python train.py --experts_per_token=6 --d_shared_expert=384 --normalize_top_k=true --balance_bias=true --router_noise=0.1 --beta2=0.99
Below are experts of layer 2 (counted from 0) of a mixture-of-experts language model. Rows are named router (the router's row for the expert), gate (a neuron's input weights, with its number), up (a neuron's input weights, with its number) and show model dimensions 224-279. Each number is 128 + 24 x the weight over its row's rms, rounded and kept within 0 to 255. Numbers have three digits each.
After each expert's rows: a language model's description of what the expert responds to. This comes from a sample of Wikipedia text that the model never trained on.

# expert 56
router:096127085156117154136185144116121137111148147162143104136160136158103123149145159123164123173126113109144077134134163125164099130175137125126112140112150131172132111101
gate0:109152118084134128143141097091110133110130153116106128098096127102100105129113175122109132116145135157143154119157179116146165132134099117156160161131166131129145125108
up0:134136191128107117152139142132109124080123191130094153198114150129103171157120091106165097154092086152124128131135161163136142120119111149119157104135124157147153116148
gate1:145161150146141087133098100098141127119110116107110139146119129134140131137158147122140168149151110149157169087116137141098133110131122132068177170141164155148104088182
up1:152136113120145085130114092089103140148122109122127143120139152146121144122156144096121149180162095154149168124156141103103129093147121125063141157126183132124129083194
Prepositions in noun phrases. Of, in, for, at and during linking nouns to their complements, as in Senate of the Philippines, year of eligibility.

# expert 31
router:172148121133135144104149130111119156115151143121145118104110123098140085104124136104147147140154121092131100156116130151108174141169087171068147114133183124118120129127
gate0:145178094162153128112147158120175163096120116158131139122097127100163108143115154183108118053111154130143138126127124130145119122141105113146141154141159139139126147124
up0:079094123101148099150146095138120123172125135115122123158187136118151163138142100112146152180163113132133147152146131121147159141132147137138129119142109101131111122127
gate1:160171155106146150121146086143141127116113152133120128081146100184122130115061106100146111101144117120137148154118146107104160116169160125150112119123153139118105080162
up1:154138161094151135114135092134123141128089122105098137090136097192141129128033097109161147112123115102130148132121159087110155111149135129134115135130140133127126111180
Digits and decade suffixes. Digit pieces inside numbers, dates and scores, and the "s" of decades like 1970s, as in "Top 20", "45%".

# expert 10
router:156134189116157154104126135105103076117113078102148080112122123175132138146071142055138133120141091150117119132106136125122132099129157117107101131100164134152132142141
gate0:129122102091116064093104129098154159133119135135103141116124067138169071130108149163157153143144150147160185137129102144107123096153146135174153141126138154120133143158
up0:112151168130167159169150122143104110122056121096118104144142170163116133158114123108114102096128117138055070122138155126160158141142137124125136142113120101122118092054
gate1:138124192103082160092135119145111109139115146144159149163148106107100134119147166144124107164148115105160104124103117102175169157089146119168107081159115144169156081088
up1:124148085156139106150137159100164148116131108147107103107105141149145109127112090105133157087101151127112148113146126143106087097160109121101146158112154111085103158147
Pronouns and connectives. Relative and demonstrative pronouns and conjunctions in running prose, such as which, this, them, and, plus table pipes and -ly adverb endings.

# expert 48
router:121124147097156113120101136163143154156117119157169130160140103139122148134165076141133144139121137162111125117121141134142140116119134125136102122181111152086113104157
gate1:101099092116115052119136142123114177147120127136128119132146102081108130159123106156152154065155157119114162100109179132122117147087124124094140140178170142135136126170
up1:101090111112119058117133112143114169153128102141139131126153102072108131142129097136172148066162160110076165091093150130117093153100132119083124127163157151104134104169
gate2:135167180113168072154113111139199106100116148115092159136106136112109006151112136122108112162135117141086156123092170142140138127109099134130124170129178131143123151106
up2:129135122150214079102125135110168089123137155133082144143142151111120102139126144139109160143128153129161103118093174092128118111119124094116126143131122121142122128134
Indefinite article, prepositions. The words a and an, plus in, with, by, than and several, mostly after is, as or in, as in in a single.

# expert 36
router:167099123120150136125131143103079148131123103081122099173167134076127118135121162112108104144169107120082125080101105145142101111094153178132119134124129135117153118114
gate0:093152099126103130093158125118142155145138138126113168130082164126127106128165100121132148151117192130124129136146159111099146133181103139122123131119091135120098134151
up0:190135126051133115158102140132104119138131118156121107172124120128078176141122143098134109057151149160096170132113147104157137110078117160142118123134107101131113127117
gate1:107163176174125107080090131101162128108120112155127150129117102113135114146146157116122109134093122113138124102150146119154142140119111130144151171164085150127155158172
up1:145134137207115111080088147136156118115150101166110147124141079111144148143161154110124113142103121153111116092156132140134122151085105126122140150157099152148140139176
Name endings. Final pieces of surnames and place names, such as -son, -ton, -owski, -ković, plus whole names like Milton, Reynolds, Schmidt.

# expert 13
router:082128123129109144165082107147105142136120169143123161132141165098153124146123145114140137139097147126147137083129106141122127121107154158151088110112113137077154158127
gate0:106134121190153120102137144119134132129140136106123130124126130120165105113127140125139122131115125120116121109127179138136152098141119145140124144131158144147145109120
up0:137120149082115101151114131141106136150155141137138116131154126150075146134170132106107165132145143133137114150121083125090113136129124145135097132116089085122133137125
gate1:140146112176128106098155132110126143119143132136131142088078111142143097111195131120122155124130125123139151156100116163060140112147123110129158115149111140163010142177
up1:081111135067152120195132117116104095147178131122135146160186139126125137119108109125125110167146133103153126090142132137133132136086122144145091126098176108074150130104
Name initials and starts. Capital letters and first word pieces of proper names, such as middle initials ("Charles A.") and name starts like Van, C, Fig.

# expert 1
router:134130166105145130113126109149118160104128116108131109133086114078107119134149091159140138142129199132119081057137122094147139101105162174117105115158135151133140128165
gate0:119153158109141121127112131103165083095114129091098131147116188162170084136126124137101134133100107117104162151105122166131150129146109150135163152127146148130144144120
up0:148128081142158119137131143142119156112131158171151149138123149169173189155132183127132117057137083152148113124143122173107163120126119156101130137138126138132148075138
gate1:143125170124135136105104121104148115110101145141143135099096158168115090141103206120115140132115145156110139169138138132121126111137100146150168138115118149114156140134
up1:143126166132138116156130163097144149113095144126156108111091170127117111140113170138144157110119141132141112130182163152137126121089129149138149140101121140138127133143
Sports-career prepositions. Prepositions and verbs in sports-career prose, mostly "in" before a match or season, also won, named, joined, national.

# expert 17
router:107127118106109133129143111114100134099145138165105117134109121112139138131139146107161121166139113130110097091194129134145116144077129105166110087096088127094126130117
gate0:163152129180162097118129136150193099088088129127113102097103106125157102141069111117131152117096135097117135144140153164152127123150106112111162121133131149149116109140
up0:138141112160137101106169100115152080124118149127122104139119136098131109149103099144143139110092133092110132186101146137162159140142087147145163132160109151129119125109
gate1:160150129164138117087133117116127119093104121110092125122077145119145105169137096179115125096107112134084148168119176106116152128145094098130170162100136153115129148121
up1:166128119143125125097129113121112123105125103108098122141093125108123097141120110176117129109124107130061130178091150107126165113134087094101162142123122127124142157084
Capital letter word starts. Single capital letters or first pieces of proper names and abbreviations, often after a pipe or comma, such as V, U.S., Stein.

# expert 41
router:122154131117143129135143122128114112098080121095127094152124104139106133091158140158146129165138178158100103136161139124148169107093142139105138116094157099152109181122
gate0:102117147125078123089173090135134132113113122093123118131117138133134106120097145170128145131181133148127135130135107120147134142153145120107128119123089161146095140103
up0:153146129134164142174087157113134142131125129148123138121134133127126140148151124087113117138074114113117134133115153152099121106113110144145130147134164100128145125146
gate1:131112125099172106145127116081159118142146130115124099177085136127116121160115152099086127058098116145132150116126151142127120121163138148125136124136131102112128101131
up1:161114146114120119125116136149131129144132099110156144126123104185104105167157126120137173162108147156115154135134107095133158167103104106102111120110121153166154118137
Dates and list punctuation. Month names and the comma after a day in dates, such as November 8, 1987, plus commas, dashes and pipes starting list or table rows.

# expert 52
router:147122121128107106107124140144113118134123128140114153124126116147137116151071129166139161101134112127130090132091096150117150148149125128138145109115138112124162150096
gate0:092156159137116096123124130086138147116093083143116089161130139062119139121109140097081134148125155167107141141143131171110140140115127132119141157102166137164150144136
up0:113135142152131111112148123081149155137091092119145088132109158072175145118121172137103147155154138153105155169135172147103139141131130141140126153112174178123140141137
gate1:145153096110136133103122091115153150071138142130111139122107118122118145158097153098106200118095151142119122140156139118093092159112099153128159128145118140145126195120
up1:138155111123128127097114091114139133102111126152084103096126110128124145137074143103090167118090153144139124148159135139092125156077107146147161123151104171136125167115
Numbers in tables, references. Numbers opening table cells, ranks, years, citation brackets and ID digits, such as 6, 1628, [14], plus as.

# expert 47
router:146088122185120148153079147124127092150074167117105178096137137110118125123101127132112146133127159112126121158169121124141143109139100128144162107128113111092138139114
gate1:124146091141169126111142115135154121097114125115129147153074125143119130151132127121124087095098172148146101134102134100114116113138115120139142149184134105122165160131
up1:107125161170106131136158153155139121113142150087129130091116102112105144109115162109111076114124160148193095105110118094142124167112141163147133181116141101085164156109
gate2:124133101167147175091115135074130101106112091137114141101150155161176128112118085116106137136112109089117109120166111142112091137092102082126116098144108097124125125123
up2:126117102166147189105121130100105093122130097144111152100158158166155138111118091114118134138117106081127118134168122131112103136089120091120111093146108104125118123107
Table cells and prefixes. Pipe separators and zeros inside numeric tables, plus words before a hyphen or predicate, such as non-families, well-known, served.

# expert 11
router:128104136151109148107107114114120108104102125129118162153132103121153153163152149140138090110135092132145169101162107114149125080194109130115118156152086111141141143130
gate0:096143171126184125085144144115156159086089107173116098153100147124135082165109114126131169138123133143107108149105153129139138115136127117142141125138072093134167158148
up0:116151137141181106107136148113153165103094107163121102147104121117129095157092111162117142128124137155099095155110148139147145100126134124130163134123096087174176143139
gate1:105144151118118126118121102085132148075094132114127126120104109138158136150146136114106176153093166120134152138115150136116131142115082139151141142158107151152161149129
up1:145125091167128103117100106121092131148128110102113144138156125067100134112080107142101107117199134147121186166138171144063102124146155141132101108100160128147092137159
Sentence subjects, head nouns. Subject pronouns like he, It, She, This, and common nouns right after the or a, such as music, water, Electricity.

# expert 12
router:127114110137139132100129131136124119128121086126100102077144131118099133120114117153119136140097103172190165151127161128138124098160110117128121072096120136163181179143
gate1:178160146148094158069139210112156139106128143112139121141114147095152136125100110141144160107095136149101116127137138135130116129158122124159158166083051116090157144130
up1:118154104139143087149128083158119113108115136102151146101130101129101187136133150160165150134150138132138120088080077139120138103132125114108135150133172115114117110140
gate2:147164149167134152094130066123161125125138122152118137120088118049135084154139131095119129143151151152132095111131140090101153143132139134082144127146166118109113077119
up2:109111114114122122098147159129110110141162157103149126158115125164120178111133110149129082097114088118110157144141104182139143151162118133163114127070099167157119144120
Definite article, possessives. The word the after prepositions, plus The, his, their, its, 's, beginning noun phrases like the Supreme Court or the same.

# expert 37
router:099085079103127138084128112122132195133140145117164094111150080118119157155073098077149091142133126131176133141160112158133143118156150115156110150124144126136094162102
gate1:146148115127100094116150121145137082119079127108126149145098147156111082136128141191119133137110138120116081139150108098112175101109119102110158133161108145158159126131
up1:134149111126111108115173102139131109110077129095132136139110142142108109136118141183128118130109133095118085132118107102101176131114134099093156122143110153175176158115
gate2:132134111136120151100125145134112137126128087097120080072144117151146134115133103066140108114135076110157155126133128124131050132123137096148121113108144084156133170137
up2:137145135077077160139123109156116149138119109129123121067131123151126153121108115096147119123174098113129139146156128103111089112136126142148126109107167081140096109142
Coordinating and. The word "and" joining list items or paired concepts, also "or", slashes and ampersands, as in "cinema and architecture".

# expert 45
router:101146127138117141142113124145119136156116133094088158127120116162150099116083100155126099118159123089125136101117115103143132097171155141154108147124112151119150147129
gate1:132141129136074101125123123156171128137138127120128110140125155118105107140157106127140106114092141077144100092146132139081127152180139127114154162133127176120124139144
up1:174162143132113120143158141143114161138125085098116114173136099164121097113117139133073138133167147131120141111167139119122125135137137118142140129150104136146148109116
gate2:142188124154099141055131117119143123118145127128102139125127132093106117140139148103118153176109144140120163139131128087116106153121127132110207172126148108161121137153
up2:109142142162172135122138110133158113131143132146125118123125131140139165126158158093169097120125119132176158089116110157181115127138094110114112123103141100136123113113
Foreign name pieces. Middle and end word pieces of non-English personal and place names, often in tables, such as Sakh-ir, Kaj-etan, Akk-adian.

# expert 43
router:166140151099124105131127097143108129145125132169111136096139115142128101169094106095135115061107148154100117137095134153133099142154162105101130149155132156154109100120
gate1:146150117140087141081115137136122121119162136119112119113147106136128113131096139129135162167123172113113105097088110130110121134106150099139146122131134119119100123114
up1:156130109135100139083118131138113109122169132134110133117149103124122113132092114118162155149119154122117132099090105128099108135102146079136135123125138115130095113114
gate2:098151117120198122126136126145128105147101157185134172103122084119122143132161112104129165157148153115145134166167162120139155109088136121095113158201176134115183091161
up2:115134113121186109135130130149111103153105145214152184110136093117112145141160091089134166147166146113133154152165141121123157119094146115095106163175184128124167075159
Adjectives and suffixes. Adjectives after articles and adjective-forming word endings, such as other, American, local, "glob-ular", "gloss-y", geological.

# expert 38
router:147128133134127181111131140155116158149131142145174127136133128113174132139153147098109124123140131121142114128136155068132123117169112087101151145162101100133174132161
gate0:150145176153098099129113161128147142107133137138140144099099140150140138064102168178125147097139117150144147147125144143150110112097108146164176166118136141139188127108
up0:111138180163100093135113148115169134100140135158135147111103145163112135081098187171132152105104123160176149157109152138159132130118100148159159151143138119118166101094
gate1:134124138136117121131089148129135161129178158053123124084142154142103120135062134125110150087111119114189137098126131190160091130159118112132166143082122121150119119107
up1:136119135139122122132097147126140147136182163051132120090147156150109115142075136132106147094115127111194132096120120178155094122159118104127154134078124119158117115110
Abstract and general nouns. Head nouns following the, a, or a possessive, such as region, process, season, beliefs, attire, often followed by of or punctuation.

# expert 33
router:082069115133129164147109121167115075115121089150139106093128138103111147156099125106141138121188166153149151113127131174118153137106122161111120127088130121128157153142
gate0:139112126095139160132094113119134113113155133133136125119148135124108103143100128131135152130160109102122105103158133109092081147149126154122146161068143133154144109145
up0:117149132164119099124161144128121135151110132122124142150111126138156156106157138132119109132090142158131144153104126145162166108102132100131105103187119123100104148111
gate1:179175177135129113116119125146169169069125193127127150095113147137138119119148156093113115166127161137125116130132142131105094109155140100114159158180154124123112154139
up1:059095137127131082125073182124139116124163107117165165137158117145090154113140104142127129110124108129093154117134145118138130114150144141125109125124115152105143119105
Sentence-ending punctuation. Full stops and other closing punctuation at sentence or table-cell ends, such as ., )., ."; also abbreviation periods like ec. or B.

# expert 6
router:146112118099128137111127124101080162095108126059150163101168107140144120160064157142126123141107090134126098148130136144137118106112112127136113119161165119108149160139
gate1:136160148172107120098183124114130152079099118159086114150111119106172133157151129145141134131126166145160139107124129125115114127118118082085143149140110125152106129185
up1:150110128105193066113089151077107111129135143111153150119135162137126173127118126120151119133115134091081110114161085146126121146111114177198098104100118121157136109127
gate2:102092157133165132141074156134131109108153130137119159083150080159141132136082119117128106142160109122120153167130125110132141135129148165131134131095138184132106144116
up2:163143113131094112124175129125129144173096113111118100180103176104129129116174128133115145112109156146163121106144164158109124118125105083150116124147100063126149117151
Places and years. Country, state and city names and four-digit years after in, of or New, such as York, California, Uganda, 1958.

# expert 30
router:109110129142125142107112150139122168110132165136091129153120147083128140086152089173112138129080099125178109100095119143104157105106119159111122137135164099142102162147
gate0:147125188109093130124114121139152135130165114172077150103144138164109121120176126093117114142070116149134147141105144129107186122132081133105125147176138095086123127180
up0:145105185113086149127101133143119139130162152156072145117145146153138138111158120075127111123123103152135154128114134117111176109123081118123116143147155100123132128156
gate1:151140160124133104102147109102152176077106116117096130080077158160102097150107146088108133162141177151113144118136139163097103123125113080152152159136154131160117149111
up1:113129127104185144114140185145138141141141129131203107148135101147103096136120147135152145138087103110124167121118191152115155130145135106105119122078153118126151128094
Copulas and auxiliaries. Forms of be and have (is, was, be, been, has) right after a subject, as in He is or would be known.

# expert 63
router:180111174167124116093148143068118115131143147125133112119098127111117147149066062116139117115158142115156138125143156163104112158127129166116120149170121124081122147130
gate0:112139146092117147106145117096107138127137127141138151117092141118119112123121181128065105168101129159071098113139199133094099150116138096108162164092132155146088098108
up0:118135131085142107146120154110082110121128153147120165099094137119080087150112121125124136184117135144119086084125160121156134140152135103151127091126107139141088105132
gate1:133142094172094106120129151113124164088124145170098128107110142080134115141113195160127127143104146129099106082149124138127133059119108160166179131141140139124106150102
up1:127138139049158125144139111107128122120162095112144129153150111180122164121127071105159128108117102140163130154111125106138139184121140089108114138089105131135122119150
Prepositions and conjunctions. Prepositions and temporal conjunctions linking phrases, such as to, into, by, during, after, when, between.

# expert 57
router:107135085147116108119104150125104071129132125145125144137131088161197126137119151141133098128106133168138116079139136133073106140100164121137111135093117121113119096099
gate0:135136109150150110082124150110141078137082142146103109104117098150148126138120162137140114126117123100100175108167128158106107140114148112172126117111104099115142102121
up0:121122149100111142167132110143119191115163118104143134158132156104111125119136092116112146129144138158143084150088134102167147124141097146086137140153157154140108149127
gate1:111167129128106111104141098111122159106107117151146127122115164094123120111131139078134134077112130119095114130135141151136138106093069109169144150161112137153122089200
up1:116144130137112102150140121117135169096111123132129136128109158097129110124128129084104156126118109110105113096122114129142139082100112085162178148160123136134116118156
Infobox and taxonomy entries. Prepositions, years and labels in infoboxes, taxonomy and geographic stubs, such as species of, Location in, Born 1895, Genus, near.

# expert 53
router:059144136148151134157073077192122097111157149070130144122127102145148148114114142152127131134132144118157119115128108154123132124116157109178129133148135095117137182134
gate0:136148125130137159163132119081185095125111174115083128121130155140093121160157106131091177147139131123133169142143112105102177131124151123091145116154095181105151124144
up0:080156092111126143171151127129172088119126118111144124078168137122143177138137108118097175127116143152148128107130151169139160170138127097135100094133114093120115101136
gate1:160158133107130140116114128075150139105129134116145126135101146102077136131087142099154164146147140072143123156133156137106118153146118122127131135104160121171115119110
up1:093109092083094127165155097168095135097168131147134155055108103110114171164134070097151112153138125116132114136171130099104147136106117137139082085121141144099108136118
Connectives and linking words. Linking words such as such as, but, However, known, well, due, plus pronouns he and him, mostly mid-sentence in prose.

# expert 15
router:133146120092162125093119123122122121120096148173126156152117115101147125144111112112153110124130143141128150135132126117106117127155100132137157168130147076122136086127
gate0:153143129122134120162123119128143115126074117153134052140136112135174131081114147149149172098089121155102121119110161111134163148100111149099175094107174159144147123146
up0:106151155121123141136156099100144185140146152119115129077102200094141084153133131134100114101111135097095144148130121153137094126143104147136132135119121124125121156128
gate1:118140135134132162126117109132124107129126110171137148125132139139127078108068146126106144144158107106180118152111144141210127167119094123117162130169120115199109123150
up1:135134120141127147125129112132126107146126125165119150128137142146128082103081160128096155149156114112171115121119130131196114167122102123111160104140137131197110122145
Numbers and quantifiers. Numerals in measurements, scores and tables, plus quantity words, such as 710 watts, roughly 70 cm, several, many, some.

# expert 18
router:156152155142143125097179143155148141107132138115153128089160136172136114099158134150135145144118146124096093128115100141157111105144116124141162116108079161125149123081
gate1:153151097124117126131187089110098160124117142136133161109133135126147092150139156108124102132129160122139124110118140116148180119108137132129108163121113124105118135119
up1:141124107142175169162104116106137127144152094153129139104171095140145142139153048107139119132122142121130190123109140096112155156144115087149128113110087159103144112105
gate2:090143120121128062093113088089158145088116152135102128089076108090142102165126128090098136143097127147149146118132155139128121120155109139117150174162157099120125167147
up2:132148124149099110124137102133125126127092109158127145153107075105122133135138104119128159177106127165147156118145154116155122151133110120114142129150089115105131146185
Contraction 's, prepositions. The 's in contractions inside song titles such as That's, It's, Let's, plus prepositions like of, for, from and verbs like used.

# expert 21
router:130145112167090104096125158113141113129078176069130106162143112115159120084100128173142142118115123102159091112126126164091092138082128148145135097107102125126129157126
gate0:138102140086128115114146135095124161130123139156104105138099090131091143131083119159131148137101122176144140158182113100126159097147122116110153149191102119129119160122
up0:119184089156136082152086108128172123107151116136135125116134115109159135184138116141127107160130157118127101085108151164108100112119091095140116141085133107089117103136
gate1:118135166132091129126141128104136153115144165125146118079123142097160132107085133148124137083109102131131119124159126126125115151153107153109128121106107125133152186083
up1:117118102107163126106091131142125139145102111137111124151126129144092094137178124123117130171143154133119133120089127132151126078106155089150146149152162121130148064173
Infobox and biography fields. Units, symbols and label words in infoboxes and tables, plus biography-opening nouns and verbs, such as ″, ft, %, MPC, prelate, hired.

# expert 58
router:157116130096144123101141107158110149150130106147123110173168123102132158158149139124145097110125165121124136138161141146098143125126117134157138141100135133146143132139
gate1:118083117125114137161087073133109153114142119103112135080119098085143072114143134119111124115164157132123139117136118138100126087145162126122155124141154129130139145140
up1:098123151114133117154128093140118178135114113131119146089144141112150125111109107152141097132102145155140166130126120137101101148109135112116168138153130102126112123131
gate2:070122100150124101102092214152123113128139127128155117089157125106150121134154130114114153156161145147181100118160127083143084154116157113118113134129121127125166113136
up2:051126105157116103117084195163126105136136126138158121090152125116150128135167122117125147154157145150169114113151131085131092161109154114119112123131109117120163113134
Clause-joining commas. Commas ending clauses or phrases in prose, such as after dates and place names, plus and, but, while and ),.

# expert 39
router:157167170107149117157107134092132107167158138144134121113111114154097152096090140124084141139149154135102136178079106140138112134150115135074120113139145131146122118121
gate1:088136120140087131137113121106151149136104159141133143073078150104161135134134141139071169155138113124097096126098147097180139148134100108122182138127117126153127127128
up1:130114128118174109087131139071167085121176108138122137214134122178123140206090133103129132139121118162121164178144143140108123156138146102100120120118137118164150144134
gate2:139143153136129090112127101130144154128118113136111123125086178088126136165137173106105127089088145171101137099131138160143146118133119121175159146153104108134122144136
up2:122168113120112138166141132133101109147126129118160124124144085150148116124117126153127116172185129094161123128090115090119106134126139155099113104095133156123131117133
Abstract process nouns. Abstract nouns and -ation/-ance/-ing derivations naming actions or processes, in technical and social prose, such as use, control, assessment, displacement.

# expert 55
router:116103086106131143119142138132150130125176141117127137152142183121129135119115145134179114117123106154133166138107128115100148104114110112128124130130138100139103141098
gate0:134111141091106129069110131090138152109127143138118122086095136112138154137101128185099138119116087122128126168123139144110125169156119161136150124127144141140147127106
up0:157109145128087089175109129131135138139123163152124089100113124109119125136136126150082131127143154158145125157100146136167162140150118118098111123164103154128138150113
gate1:099082116108135128170134159126123106125118095101066145107161125106117149116138140149146090159112116104099120134145154089156144152138179115132117119121108110137113135107
up1:150171135151110141085123097137134151122131145157176100141101125150144112131116129105119166092131135164169128130124116161106119099112098149128144125129146147117134141147
Line breaks in lists. Line breaks ending list entries, headings and infobox lines, e.g. after "Family: Theraphosidae" or a filmography entry.

# expert 19
router:106129153092135181102133143135151104149150126111160164124112137106121128157114110122129122112106118107098141141123139158106141147177124118122130128155186106160136136189
gate1:114168158189163099120117087057142168090108181123111113149108169108136118116152138126111167115123160131111110124138168125162132117116125143138168150117116118131157131133
up1:123157167173147093108121099086144156094109162118110097157102155094141117110161120135110160123135153128115094132137161138139127114117131127143156162139111110106151123154
gate2:165151182116134125135126134106165154096098147137084123116115114120140097111109151128119156178145170152142115131123143117107098117155143131106182137092150159161151134127
up2:139140151138150131120141159093150141110130130161091147103104093116116130130126134142130162153145130124150103132103130106083109112173150129132148140083132192135170129109
Continuing coordinated phrases. Prepositions, conjunctions and nouns right after "and" or a comma, continuing a phrase: with, under, part of, along, through.

# expert 40
router:130124143063122110173113082158172104124171169178119132218102128125148179142182110106147128134131113131132115117133090111147146163106154147154128102086179147079104120127
gate0:148140152096146104163123082123189155168168116134147127126102114155150128144164128128119132136146129156140133187120108113149127170192120165124131162125105136153120103147
up0:146138152097144098168125088126182160160177104135152128110103112160152127143163115128108138140142143150132110189114108113143138167202115178134141159129098126167128111140
gate1:114166109157104127124138113146142148134079127132135131150064130131137122121143141115099123127145153125147117124135155132141127098200128104118155155145091120126138103146
up1:159099187131059135133118121152122132125097126120140130102127140135108120151124118116133123103127111119127110096130146163127125119132086112114099116130097140162107080152
Capital letters, word fragments. Single letters and word-start pieces of foreign or unusual names, such as K, R, î in Romanian names, and unit pieces like kW.

# expert 51
router:134158154128095150142153159150106155115154163058135113161127113110147139137139117153130131140124168120111131125142134075123161125124104145168136147125135133145086143139
gate0:133142123132102126099126117127127137099134135158105143115078096120105139123105202156102191110104123154158141155098155112097181124138123134118148150129122126122134118128
up0:146130104163125146117129140153097130120137121145162109136139114091134156134121152140144120136154119150123091119126158154160127144127102110092140135100114095102116116091
gate1:147159127166157125128140112097135132091116147172135070136097100089129098135115135108110145122094150149137126121126142148126149129156126099115146150148134152153159148182
up1:104114139152095152109120145169122117154140099107120197118158127140134151139135135152156131149180108105131130144138116129112106127149111142131107100121119103111118073114
Organization and league nouns. Head nouns of sports, school, party and film names after the/a, such as team, League, Conference, club, season, Giants.

# expert 8
router:141137146117118141145148128129125145133083126172123109134110129158144135135127129105198098127117136105095098161135114099128158157137175137147124139146117096092158110126
gate0:137137189145125116067095122133172183080119129105149182115091117182125096148139136125112116194109119147104131112096153154160158079110102125082153110128155135150105145111
up0:135148134203101124103080115120079149129137139129159137117122095121152143164129126111126153145154153103177116107139136178123122149147117185113131151100181136140149164121
gate1:136113130174134172084124148141157147138102132102144126133108132151152074091139102134104150169123140114116152112120117140107147100118134122092141133134159112132074128130
up1:123137125079125098197138122125095086130144146144106144146130129099112171158143149125162094117131125139162139138116148134157108147125104127175121086122083132118169126116
Function words, adverbs. Auxiliaries, particles, prepositions and adverbs in running prose, such as to, not, has been, would, actually, briefly.

# expert 2
router:123134144115144081081087130146134131110114160075119144102133097115115112132192165104105174136116181121155120165142138084126069111119107121116129111143126162130117158036
gate1:099193170141141131116100119107141151120093138164075092140119115131147131181096125170087179136111122166139112105102136165101182166135147138133158127167172154140135124140
up1:110162111135176127129124156097149152114095111118083083126133119130135123169092125149094140115095149142155101097134130155064159159148139151143166112125165149137120137118
gate2:135122141129157106115118113133142132156150094125123139168146146154124102128163125132125136069129162130144100110107129138124171152133120124165174115111125148137106151139
up2:128088150126112121184124141137136143148181086132107103147150136096093113147161178111153104133143069136128140171147112144125167161129126134129115139082120108110077133114
Table cell separators. Pipe characters dividing cells in wiki tables of election results, sports rosters and race standings, plus separator rows like |---|---|.

# expert 20
router:117155141100132134117173096117096166142131116152132159100123149152094151131145110112154139165069158138093186146081157132126139134150111124111094112167124113091095109142
gate0:128144113162107116150102130114162124074116160099144123079115136159157118151110142121124165126157151131109124145175142168140150118191114110156167149092127133134119133079
up0:146129125113100117173138150112142108113145130133123135111094149149137121139134132126132123135144135164085152123138154134132143126180140119144150139129113143118123143063
gate1:121117101078141120145111102138133084148136082181118161133097123139127077143121128174117128128126091156102154112155126130178107143108142109110103105105175126122126098132
up1:132141152179119130113152151124132170102123180069136086118154143123127156110140114090136138121130163102159089139104131126092153123146107147124151143150089126138125151119
Clause-linking punctuation, conjunctions. Colons before quotes, lists or infobox values, and commas, periods and linking words like as, while, since, if, because.

# expert 26
router:129111121093133110146121154144133143165135126155130104134122137075136099163171134204146141114108121131136117101122111144112104106135120113142117071137144141110123123126
gate0:120122128159105110180118128127149154141123114137136156107138162156138107114125134177125082188097155132139102118167131106109155136119164103111141131143108112139098113120
up0:116112115167103113182121137124133164161126115137144143121141147150130092106117129157127075169098171109143087109158128111108150138106164112120136111123113119131099111126
gate1:144120135122124139146129157109124124095175096158132112089152159158141138131118135113089145106130106093129130123096114142134131113142160109154114128088131138144104113105
up1:144111124129128143144129163105123133092181101146128115105153160143142144126133140143093138099135112084124134123101123137137143104137172110151108117094139129146093100108
Dates, units, coordinate letters. Numbers and symbols in infoboxes and tables, such as population years (2023), the N in coordinates, ft, %, +, present.

# expert 44
router:136184131121117115121098106144124133093137133096093134141142127095128149163114155136108148131131143147161173139155123150141104180094087143135132133113146090095105118165
gate0:090130135128125117105135146106150152100136096120111116120083136107115142138130151117121145147159154110093107104147129134168111124149128077132149107107081136147123161116
up0:089125152100118122117136137111150161107146112101118129147093113100133137137140156118121143146156159101088130107158140124147124114146123086126140117130068149169122148123
gate1:143147163098156117143127138089127090129138097151184132091135148137107124123153156123161125114142121141096112114095143154108095128113141129128114117133102148118108087126
up1:147152155096151120150136145086125086129142102134185130089137151134101123115153152128172129116142119143096111114104138158105105126110146132144112115147115132120102091125
Line breaks, sentence starts. Line breaks ending paragraphs, list items and table rows, plus sentence-opening He, She, The and numerals like two, three.

# expert 59
router:155210123133126125119137117114142133123130164086103104137084141118119142119082133201112120133149099147114066101110130151127100131129135133093145169161158112124152171066
gate0:094137131126124130109151107127176116119088123118119132116103128087121121124128137135107112110077160102110131139164115100185150140095145116116147125099099124145146124105
up0:113139129152131169141126074140088157115152148110129084127126142144151131128167135181142173107136117126130129112107153142154137161116094113153106115182126148078152156124
gate1:130132140074115121113116114121149139139084135127119117130094121119154105147121161087110127171149137131091148124118110165130147128129135143150141163129176104116120153140
up1:106122083164097145185113104172120149118152154086163118128159144116126155106131121120111123129137134102162000124088157140137119112107114137092106095134160122098141121089
Verbs and -ing forms. Verbs and -ing participles after to, was or began, such as running, playing, winning, working, located, and Racing in team names.

# expert 35
router:113112115175117112109150141134103141105134175108100105114165129071179152125118109155119136133152143095110135087107119106090109135132112123145157134138158146141160167155
gate0:107146142093172159120132156106150140157104121130098096133098105125152088193148134114126137107094126152109092149133170144194163133095132140105159152144136125154119129101
up0:090156153108164151169121130150155142143134120128154112111128139136164148123124145103109176104102147168130104131140167143113143126156151131166166156131107132163159122125
gate1:093123147137120099159142130131117137107132149092130163102139124125069145136119112147135142134109122156163161165107112125142169123119106098136136129132164125149172148120
up1:085131139143118095154152134135108148112134144087124150100151122125071144129128112147149134139114114144154159165100115117148172137121115109129130116146159124148168138125
Section heading markers. Equals-sign markers opening wiki section headings like ==Legacy== or ===Year-end charts===, especially after chart tables, plus some table pipes.

# expert 46
router:132126127149121116133133158102111156136133128124124150139120136156091098139128116168136119116163149134136065077147097100119126133124162120128144169118122120147097137113
gate0:149152122154144113117116144103152141104096144081101121094121119116156124134105161145141102170119163113087132143122128122112134129078112139121154135149110162126135144118
up0:116095125093136141162134087157108106150177139163146130156153135117076134109119115110103150110142086113159132113124110157149111151185139112108128121128146111136128132138
gate1:058135153172144126096131108098158102106123135135143133129124166134154101137163127151110159121154139132086143142098148142135119114133120147144147098116072148140166150130
up1:167104105093142120153116153168091147141139121110097116122152109118097144105125087097142111131121125126144093124147100121109120159118088151130112144141145061101139085138
Numbers in data lists. Standalone small numbers and blank cells in semicolon lists and stat tables, such as 0, 17, 21, often zeros.